Experts of a small language model.
Training: a variant of Muon for the experts, 3706 steps.
Below are experts of layer 3 (counted from 0) of a mixture-of-experts language model. Rows are named router (the router's row for the expert) and show model dimensions 0-63. Each number is 128 + 32 x the weight over its row's rms, rounded and kept within 0 to 255.
After each expert's rows: a language model's description of what the expert responds to; "gets" lists some tokens that make up at least twice as much of what it gets as of all text. This comes from a sample of Wikipedia text that the model never trained on. Tokens count by the router's weight.

# expert 52
router [135 147 105 137 185 131 155 170  86 186 128  74 156 116 157 132 163 157  64 110 111  81  97 147 159 182 119  94 108 156 148  95 148  95  97 132 105 111  90 161 116 161 147 114 163 145 123 129 192 125 185 129 182 162 112  84 123 145 120 144 141 121 110 128]
It responds to: Unit and symbol tokens right after digits in infoboxes and tables, such as ft, m, km, %, ′, million.
gets: "%", " m", "'", "0", " km", " |"

# expert 25
router [120 154 201 142 167  78 178 169  67 166 139  92 163 130 120 127 155 131  96  87 147  88 161 157 168 186 173 132 107 143 130  94 151  85 100 131 135 171  83 165  82 141 128 132 138 168 107 147 183 104 161 174 163 174 116  91 172 112 153 115 155 121 125 120]
It responds to: Middle digits of vote counts and figures in election tables, and given names like Victor, William, Ahmed in running text.
gets: "\n", "8", "3", "-", "5", "6"

# expert 42
router [129 145 137 172 179 156 166 175  79 173 113  71 141 139  87 151 149 138  84 168 155  70 113 139 149 162  86  91 108 215  87  97 168 113 122 101 130 146 110 164 137 121 146 133 112 135 104 158 128  79 156 181 167 151 119  53 112 153 122 128 153 123 110 124]
It responds to: Direction and place adverbs and prepositions after motion verbs: farther north, held off, left the country, returned to, back, home.
gets: " to", " up", " back", " off", " north", " out"

# expert 20
router [165 145 155 111 176 142 227 191  60 165 148  75 148 159 140  91 117 148  81  96 108 106 190 155 138 182 165 132  99 169 141  85 103 108 121 105 165 105  93 184 142 166  83 128  73 133  91 129 152  93 172 119 177 142 159 120 138 162 165  93 176 115 137 120]
It responds to: Digits in years, scores and ranks, plus league or competition names in sports text, such as League, Cup, NBA, UEFA.
gets: "2", "0", "1", "9", "3", "5"

# expert 12
router [152 204 155  94 180 106 187 223  56 164 160 102 109 138 145 116 141 117  64 119  93 101 117 141 121 163 167 135 115 127 141  97 145 104  77 109 138 131 114 180 126 109 148 125 141 113 102 109 153  87 186 123 158 160 171  98 144 125 118 113 184 144 130 105]
It responds to: Later digits of years, seasons and numbers after earlier digits, plus the word century or BCE: 2018–19, 1794, c. 1789.
gets: "0", "9", "8", "6", "7", "5"

# expert 24
router [140 136 131 162 225 121 200 186  94 188 123  69  95 134 142 163  91  98 103 158 148  70 175 171 141 138  96 105  61 165 168  85  88  65 140 117  84 113 125 176 147 136 167 112 113 155 108 144 128  95 163 122 141 143 156 111 157 141 129  69 195 110 110 115]
It responds to: Subject pronouns, auxiliaries, modals and infinitive to in running prose and quotes: he, it, would, can, wanted to, I am.
gets: " to", " he", " it", " they", " He", " she"

# expert 8
router [120 211 142  80 158 104 192 159  90 145 125  85 145 115 129 126 125 122  54  86 144  39 137 184 197 147 122 126  60 115 133 111  95  88  66 125 130 165  85 225 124 108 126  98  96 140 132 144 169 100 173 143 176 159  78 105 149 151 153  90 190 138 150 146]
It responds to: Word pieces inside or ending foreign surnames and place names, often Slavic, Germanic or Indian, such as -ski, -stad, -nik, -ić, -mann.
gets: "s", "i", "e", "k", "a", "t"

# expert 49
router [143 181  94 106 198 149 179 170 149 170 133 117 142 133  77 113 117 128  72  86  96  61 165 157 182 208  86 162  86 150 126  77 128 112 104  79 124 131 119 161 165 131 147 187  88 120 111 139 117 102 162 192 155 180 122 107 149  89 129 102 185 157 133  95]
It responds to: Line breaks ending paragraphs before headings, digits and month names in dates like April 1932, and biography born openers.
gets: "\n", "2", "1", "9", "==", "---|---|---|---|"

# expert 38
router [131 153 156  72 172 152 153 173  91 156 142  98 187 129 122  96 138 109  95  62 106 109 119 148 150 160 131 100  83 146 141 111 109 103  89 107  83 149 101 150  43 123 135  92 169 183  93 119 172 141 155 167 161 149 113 144 161 125 137 105 163  97 166 149]
It responds to: Closing pieces of abstract or technical nouns, plural -s and last digits of years in tables, such as policies, agreement, diagram, 1975.
gets: "s", "es", "6", "8", "ation", "tion"

# expert 31
router [133 141 158 116 149 119 175 169  80 158 146  97 202 116  64  80 135 105  98 107 128  99 117 143 158 169 138 171 103 165 132  95 189 120  74 108 130 155  95 164 106 114 117  89 139 138 104  84 139 136 155 215 162 168 115 108 161 114 152 103 163  68 166 110]
It responds to: First piece of names or places after commas, pipes and prepositions (El, Sa, Kara), plus the and sentence-final periods.
gets: ".", " S", " Sa", " St", " Le", " La"

# expert 11
router [134 231 108 126 150  94 147 230  61 249 152  86 142 152 128 103 112 140 109 110 117 113 170 163 172 191  98  89  89 122  76  90 133 103  98  94 147  84 101 173 121 124 114 103 160 139  99 123 140  92 182 147 143 116 137 118 139 132 144 124 140  95 116 139]
It responds to: A lone space token after words like of, from, to or a comma, usually before a number or a new word split into pieces, as in "up to 200".
gets: " ", " c", " f"

# expert 63
router [126 190 112 134 170 129 192 177  77 165 151  78 124 140 128 138 139 162  81 129  81 104 123 174 183 161 113 160  70 140 123 103  73  93 106 108 119 166 120 148 159  93 175 186 145 138  98 116 159 109 163 112 216 151 133 134 161 172 129 121 132 150 145  96]
It responds to: Tokens inside biographical parentheses after born or a name, such as years, death months, ages and pronunciation tags like /fr/.
gets: "9", "1", "born", "2", "age", "aged"

# expert 62
router [116 163  85 157 215  85 151 166  96 185 148 102 134 116 130 137 127 134  89  94  82 108  91 192 145 173 163 103  65 117 159 116 100 123 102 114 163 143 135 168 145 116 120 140 136 160  73 111 154  97 200 127 153 197 111 138 152  97 131  85 177 132 168 139]
It responds to: Closing parentheses, section heading equals signs, and line ends in infobox lists, as in (age 85), == Career ==, coordinates.
gets: ")", "==", "\n", " ==", "===", " ="

# expert 18
router [ 42 171 176  90 149  83 162 153 109 155 166  94 153 137 139 143 138 123  97  83 121  93 198 143 146 167 127 178  92 140 121 102 120 108  72 110 157 112  87 160 114 152 132 113 155 160  79 125 149 110 156 135 163 168 148 109 154  98 154 111 160  79 141 114]
It responds to: Line breaks, pipes and fragments inside tables, infoboxes, road numbers and grid references, with odd name pieces: NT4456, Gallimard, Lanka.
gets: "\n", "|", ")", " United", ";", " Re"

# expert 50
router [129 199 123 137 157  96 116 177  82 227 106  76 136 139 129  72 103 136  93  93 112  81 125 142 144 137  90 105  89 106  70 141 115 112 133  97 128 102  78 158 128 113 108 135 143 143  80 139 145  80 169 122 158 148 139  81 112 167 160 116 116 146  90 116]
It responds to: Space or line-break tokens before numbers in tables and infoboxes, plus opening quotes and currency signs, such as $, £, “.
gets: " ", "\n", " \"", ":", "–", " $"

# expert 6
router [147 181 174 126 152 156 166 155 110 167 149 109 144 118 183 123 178 135  99 122  79  98 123 129 181 152 106 166  76 137 119  67 126  75  90 121  66 136  69 166 136 160 154 112 105 125 100 141 180 135 183 111 168 153 124 107 141 142 165  73 163  81 134 122]
It responds to: Word-final suffixes and apostrophe endings, mostly possessive s and adjective endings: bachelor's, Women's, -ical, -ious, -ological.
gets: "'", "s", "y", "ing", "al", "ed"

# expert 29
router [ 93 154 148 118 151 134 183 159  88 149 168  85 180 140 109 132 117  76  95  65 142  80 145 126 171 164 135 120  89 141 135 106 161  89 129 108  61 146 120 156 140 144  60  87 135 116 106 113 178  92 171 159 173 171 123 111 156  79 151 118 167 109 118 127]
It responds to: Pipe separators after numbers in data tables, digits inside large numbers, bytes of Japanese or Arabic script, and middle pieces of foreign names like Lo-ren-zo.
gets: " |", "n", "al", "ta", "gen", "a"

# expert 22
router [119 171 136 154 244 172 201 203  96 153 119   4 135 103 173 129 101 101  94 147 145  32 137 149 137 156 109 112  72 133  74 117 110 101  95  84 133  94  99 168 133 111 133 113 115 123  73 135 138 105 200 145 131 143  97 164 178 140 131 109 172 162 147 121]
It responds to: Articles and possessive determiners opening a noun phrase after prepositions or verbs, such as the, a, its, his, their.
gets: " the", " a", " his", " its", " an", " their"

# expert 59
router [132 151 108 130 217 171 137 161  34 187 133  80 123 137 169 144 149 122  90 130 136  89 146 132 181 167 121 114  73 115 110  93 136 140  76  99 137 118  98 148 172 106 111 153  88 148  78  69 116 119 155 131 178 161 129 133 155 116 177  65 175 103 143 153]
It responds to: Wikipedia structure tokens: == heading markers, section titles like Personal, History, See also, and pipes in table header rows such as Club | Season.
gets: " |", "==", "|", "===", ":", " =="

# expert 53
router [167 154 119 143 169 130 149 169  84 162 130  74 179 141 115 109 156 152 105 136 160 101 167 151 142 166 118 141 100 182 133  81 187 120 126 136 113 117 112 166 141 100 165 145 132 127  98 121 158 141 173 124 184 126 119 113 136 131 132 123 146  76  84 137]
It responds to: Cells and blank spaces in sports result and score tables, plus month names and year digits in dates, such as January 5, 2015.
gets: " ", " |", " May", " November", " March", " October"

# expert 21
router [110 164 136  74 151  99 176 166  76 173 158  90 139 138 115 120 161 116  95 131 105 107 143 153 133 170 140  97  94 145 153  75 181 100  80 114 104 207 106 153 117  73 107  94 153 172 115 120 196  94 174 151 174 164  93 104 141 109 136 121 152 100 121  85]
It responds to: Zeros, dashes and blank cells in long numeric tables, plus score dashes and topic adjectives like economic, presidential, Liberal.
gets: "\n", " |", "-", "|", ";", "%"

# expert 34
router [134 128  98 162 227 146 175 185  30 172 146  49 107 122 128 133 121 135  65  73 148  68 118 161 160 187 127 184  31 149 110 110 124 137  88 100 151 106  59 187 124 123 124 130 137 119  78  87 116  92 165 143 213 145 152 129 159 133 172 115 184 184 105  98]
It responds to: First word of a new sentence or clause, usually The, He, In, However, According, After, right after a period or line break.
gets: " The", "The", " the", " He", " In", " It"

# expert 17
router [151 207 114 152 135 137 171 218  44 255 118  55 121 113 139 138 138 161 122 101 109  79 143 139 156 179 104 144  68 118  96  89 127 116 121 135  68  99  94 141 115 130 151 132 158 108 115 121 113 103 183 139 183 123 125 129 116 126 119  88 148  74 144 115]
It responds to: First pieces of content words cut into parts, usually prefixes like dis, un, con, re, pro, in prose such as re-lict, con-straints, s-avanna.
gets: " ", " re", "-", "s", " de", " p"

# expert 48
router [136 138 158 118 171 186 146 150  72 169 153  84 145 128 132 141 116 115  97  42  88  98 103 145 144 159 146 180 108 178 111  82 135 101 116 131 148 158 102 150 117  83 128 128 124  93  87 143 174 117 179 156 168 163 101 111 150 104 165 100 159  88 135 107]
It responds to: Digits, decimal points and row breaks inside pipe tables of results, times and statistics, plus prefixes: 62.54, 192.431, hydro, electro.
gets: "\n", "|", "0", "9", "7", "6"

# expert 60
router [146 163 146 138 165 126 174 201  45 206 179  54 101 146 132 162 158 176 100  96  94  93 124 161 133 178 111 117 123 155 153  92 118 121 127  98 136 114 112 154 121  96 151 148 113 109 136 143 138  89 178 114 173 156 142 127 153 139 145  93 130 161 117 115]
It responds to: Pieces right after a single capital letter starting a name or heading: VfL, Ms., Ned, São, Tsilhqot'in, Fiction.
gets: ".", "in", "y", "B", "w", "D"

# expert 16
router [135 178 119 146 162 126 156 197  81 225 119  40 145 121 120 153 151 172  79  90 145  94 146 170 134 151  96 130  45 137 117 134 105  83  90 117 161 112 126 187 109 125 112 138 118 124  99 142 151 106 192 127 157 192 161 161 164 166 134  98 134 122 105 139]
It responds to: Capital letters and letter pairs inside acronyms and codes, often in parentheses, such as KLCN, WMATA, UNICEF, IATA.
gets: "S", "E", "A", "C", "N", "T"

# expert 43
router [108 182 144 128 180 121 136 173  90 154 128 104 142 150 153 147 121 164  91 116 130  87 111 120 131 161 138 149  80 108  90 107 182  60 115 104 136 140 120 155 127 141  80 165 106 141  85 108 141 119 156 175 150 165  94 130 158 154 102  99 145 109 131 144]
It responds to: Pipe separators between cells in sports and awards tables, plus slash in coordinates, en dashes, semicolons, and ISBN, Episode, Nominated.
gets: " |", "\n", ";", ":", " –", " /"

# expert 37
router [115 145 111 156 255 140 147 200  84 156 118 102 117 134  95 134 174 136  81 139 156  54 133 170 153 192 121 110  58 140  98  98 125 108 115 112 134 106  90 175 151 157 161 151 103 114  99 102 103 116 166 144 161 188 158  83 149 129 124  92 183 138 144 139]
It responds to: Prepositions after verbs or nouns in prose, chiefly in, of, from, on, at, by, during, as in born in, species in.
gets: " in", " on", " at", " from", " of", " by"

# expert 28
router [113 189 156 126 179 132 136 167  73 177 148  86 141 154 104 113 101 152  47 111 122 112 154 145 120 154 159 144  52 161 131 107 124  79 125  70 157 119 143 205 137 153 137 146 130 137  93 138 121  77 183 169 121 202 132 117 138 126 116  87 189  84 122 129]
It responds to: Full stops and other sentence-final marks, including closing quotes after periods and paragraph line breaks, e.g. ".", "." and "?".
gets: ".", ").", "\".", ".\"", "\"", " ("

# expert 0
router [145 178 132 158 208 129 186 214  51 152 103  32 145 128 151 108 135 171  93 107 153  59 138 163 136 144 131  95  82 126 104 117 121 106 105 114 141  88  94 140 137 129 113  79 155 126  96  97 117  57 180 124 160 141  83 150 144 145 144  73 180 139 137 106]
It responds to: Articles and number words opening a counted phrase, plus first digits of numbers and years: a double-pile plan, four-teen, 2-021.
gets: " a", "1", "2", " A", " an", " one"

# expert 9
router [154 162 144 127 158 106 146 161  86 190 123  84 147 117 131 100 105 162 111  78  50 100  87 172 167 170 119 145  92 205  79  88 166 118 113  83 119 106  89 166 172 151 185 113 155 119 116  99 153  93 155 157 168 143 128 124 156 141 137 122 144 127 139 116]
It responds to: Blank cells, line breaks and pipes in sports score and standings tables, plus signed numbers and dashes such as +37, −, —.
gets: " ", "\n", " |", " —", ";", " N"

# expert 45
router [164 148 153 111 126 101 144 155 110 155 133 103 122 128 116 121 169 129  87 120 121  96 152 137 150 153 137 157 101 155 129  93 149 101  88 127 132 190 105 157  84 163 141 105 122 148 108  84 186 110 161 208 160 155  94  75 148  85 126 108 154  80 113  85]
It responds to: Inner digits of numbers in table cells such as 4,000,000 or 17.20 m, plus Thai and Arabic letters and name-final pieces.
gets: "0", " |", "8", "3", "7", "5"

# expert 44
router [ 98 152 205 134 158  67 176 157  87 179 153  70 127 137 147 136 140 126  94  78 145  90 145 135 153 174 133 152  87 145 135 106 148  97 127 105 108 140  98 159 111 173 113 100 137  93  89 104 167 105 161 173 171 160 105  85 160 140 151 108 163 134  73 117]
It responds to: Plural endings on common nouns, especially groups of people or things before punctuation, such as communities, soldiers, experiences, projects, organisations.
gets: "s", " |", "ers", "es", " W", "ies"

# expert 23
router [114 159 182 170 155  51 162 163  72 164 145  87 153 129 139 100 140 152  97  79  96 114 122 139 145 163 121 146  91 149 129  91  67  96 114 111 109 138 106 153 116 108 147 123 141 129 100 155 182 115 166 165 188 156 119  95 158 145 174 102 160 128 124 110]
It responds to: Final digits inside times, scores and codes in tables (2:45, 7:44), plus non-Latin byte pieces, backslashes and mid-word fragments in names.
gets: ".", "4", "\\", " —", " \\", " km"

# expert 39
router [135 187 125 106 233 126 126 178  82 162 163  85 119 126 114 148 132 153  73 147 143  87 119 187 120 180 129 165  96 103 110  74 163  58 108  76 136 104 116 182 158 143 139 165 139 142  85 128 113 123 185 112 158 164 183  98 144 109 157  90 170 147 127 155]
It responds to: Clause and list joiners such as commas, and, or, but, while, although, often after a year or a noun.
gets: ",", " and", " or", " but", "),", " &"

# expert 55
router [137 154 139  95 155 122 171 141  89 152 172 102 156 114 114  67 163 129  90  97 118  97 146 166 155 162 118 143  93 150 139  98 177  94 119 121 107 125 100 161 125 136  66 125 132 145 104 141 166 120 169 114 176 163 119  79 149 117 155 116 170  61 119  73]
It responds to: Blank cell before numbers in election Turnout rows, colon after Authority in taxon pages, and word endings like -al, -tion, -ment.
gets: " |", "al", " Democratic", "ation", "ical", "ment"

# expert 36
router [133 149 187  77 175  86 156 155  95 162 134  94 130 132 123 109 131 127  89 105 112 108 169 171 165 168 170 165  96 144 130  91 135  95  88 119 165 182  82 169  93 113  92 153 180 137 107 123 178 110 159 141 153 165 122  74 166  92 121  92 173 124 104 118]
It responds to: Plural and noun suffixes closing titles, organisations and credits: Producers, Directors Guild, Engineers, Methods, plus Research, Records, Jr.
gets: "s", "ation", "ing", "ers", "ion", "es"

# expert 46
router [117 109 137 144 199 174 163 225  76 172 122  67 130 122 109 156 153 124  75 148 108  92 148 205 196 149 126 139  91 177 113  87 121  98 125  77 108  92  99 175 147  89 152 189 156 113  93 134 139  64 159 176 167 198 138 129 165 132 166 114 157 135  92 142]
It responds to: Subordinators and relative words starting clauses, such as that, which, who, where, when, plus adverbs like before and in addition.
gets: " that", " which", " who", " where", " when", " this"

# expert 32
router [168 171 164 119 206 156 198 226  51 174 104  59 135 143 160 124 126 133  99 119 142 120 157 116 143 179 147 135 105 140  92 102 130 105 110 115 144  74 104 193 131 130 123 108 165 126 115 118 151 106 156 115 171 128 110 129 166 162 123 105 198 150 115  92]
It responds to: Ordinal, superlative and quantity words plus decade or century digits, as in one of the first, largest, few, several, 1950s.
gets: "0", " first", "1", "9", "2", "th"

# expert 47
router [135 194 132 149 227 178 193 182  86 157 132  70 121 144 167 111 144 116  74 146 156  50 150 146 130 151 141 122  72 133  95  71 133  75  83 101 170  96 107 184 145 125 124 103  90 117  77  92 142 115 211 102 147 156 119 145 184 159 125  82 178 149 132 104]
It responds to: The word the, and other articles or possessives like a, his, its, their, mostly after of or in, as in "of the Philippines".
gets: " the", " The", " a", " his", "The", " its"

# expert 5
router [167 218 113 125 162 107 139 168  71 243 102  58 138 115 132 114  94 166  79 147 138  53 127 122 101 151 130 140  79 107 131  89 123  52 151  88 131 145 154 164 127 141 134 145 133 117 140 133 147 104 156 135 159 151 162  95 103 160 105  87 153 113 135 101]
It responds to: Opening brackets, quotation marks, hyphens and en dashes that begin an aside or join words, such as (voiced by, [on September, Spanish-language, 0–5.
gets: " (", "-", "–", " \"", "/", "'"